Experts of a small language model.
Size: 8 layers, vocabulary 2048.
Experts: 16 experts in each of 4 layers, 64 clamped SwiGLU neurons an expert, a softmax router.
Training: a variant of SOAP for the experts, 593M tokens, 8870 steps.
Below are experts of layer 3 (counted from 0) of a mixture-of-experts language model. Rows are named router (the router's row for the expert) and show model dimensions 0-95. Each number is 500 + 25 x the weight over its row's rms, rounded and kept within 0 to 999. Numbers have three digits each.
After each expert's rows: "mostly gets" lists some tokens that are sent to it at least half of the time. This comes from a sample of Wikipedia text that the model never trained on.

# expert 5
router:498483530505511498504457513513488482471530475489535513484553506508500495509542457499489499487452542530548462521505520476530525503568524436516491493493545483481526502472497480517436498520491445476502498503480546499532475477504484488507509482512498517498497477492524490480523522492541491496
mostly gets: " |", ":", ";", " +", ");", "–"

# expert 10
router:511535532515488498459551511534460511501532530518495535518506536484522481534507494522523476501508458513520467509502552505511500513483494444494470466532501530543491502483487456497467505526501475515498533492511509473490541513517498553516479520509547531496519482482532473514489519526542522457
mostly gets: " Ke", " Li", " New", " Lu", " Nor", " Su"

# expert 2
router:453507491534486510503482498517530466483526529539511481458481484529532490500481475481471554493481512517493459494483539484491510505472498526530519500527529520485515475504518511500498465454494504459520527492510531488478493523539502494482474504542494526559471465531472493487515479534549540453
mostly gets: " (", " is", " was", " be", " were", " are"

# expert 3
router:526459476518533503525481522496461529499479465482525482522480508524469500488495451501466427480500491541514482494513478478510491531463518505509550515498503462535528514511508531504476485481499481468524482472492470526532483501502551445457516482484519551506535494503503481481490521509532521518
mostly gets: "ell", " years", "form", "ill", "–20", " which"

# expert 7
router:471503505493477490498534481513478509514499498491425517480518487489449523536495456503495526505530467459479473514490500512506526517458466470479480506522470495502524526520472496546549472545478491541501485507500515518515542504494516491527509528463500512458512510469477516500488527428490469486
mostly gets: "re", "93", "90", "lic", "35", "91"

# expert 13
router:531532491520499530492517458503478507523457519509464459581510503506518519496500489486493538510471460459500504502504524493456483504493502519500519496512462488502501505467526464501456477497498503519495462480517494526457519525494492527500501523471461512510456561495525502484548460558496500500
mostly gets: "After", " However", "cc", "á", "Re", "oc"

# expert 0
router:493475521495494479506468507498467467493470469499517474473525467474536480511490508496512485485499567456460530480511464486502492483488495536502513465508513465467456494487499472518453484440483520474528540492527453512516485516515470496519499509527537456511497482538528460511528522531506486477
mostly gets: "\n", ").", "°", "″", ".", "!"

# expert 1
router:497427497520522505528457522499526524525499485491519449453490508516516498480436512478500478495492562529485493520522489510518528484510515500541473509501527513475492520516516512518541516477506499492523520495507554502527475495504497492495516475513493530574503532517543530530494488544496528522
mostly gets: ",", "),", ").", ")", " States", "′"

# expert 12
router:499498536490493475522561521481481520484476557478548492509516507469490492506510518488517512540506522517487502494477481522550486535476502562492488492516488512507508491493465532546492511541542516498521498508502476497505500519489525550495482504499442473456463484503476519484440491459477466503
mostly gets: "duc", "mission", "serve", "rect", "view", "cent"

# expert 8
router:539503479505522519524485487506507523479519448532505512517481521477538502496488464485504482542486458451524503486499492470497532503513494539449456529492567483502474526501490505490507524516506513519496528483515487494478496453474514516529491494465495482502520487508487447508524498496424504563
mostly gets: "ctor", "da", "der", "ident", "tten", "ttle"

# expert 4
router:449497532512518494431470465497555479482511516477526487466490489537454525499517502511497486480484545509551537491519520499530540504535511492475511484465504486476508513520524538515516528486491546486482504533476555500507513478480483515470514511489496512528480492531503522505469495526492519559
mostly gets: " to", " for", " from", " of", " with", " at"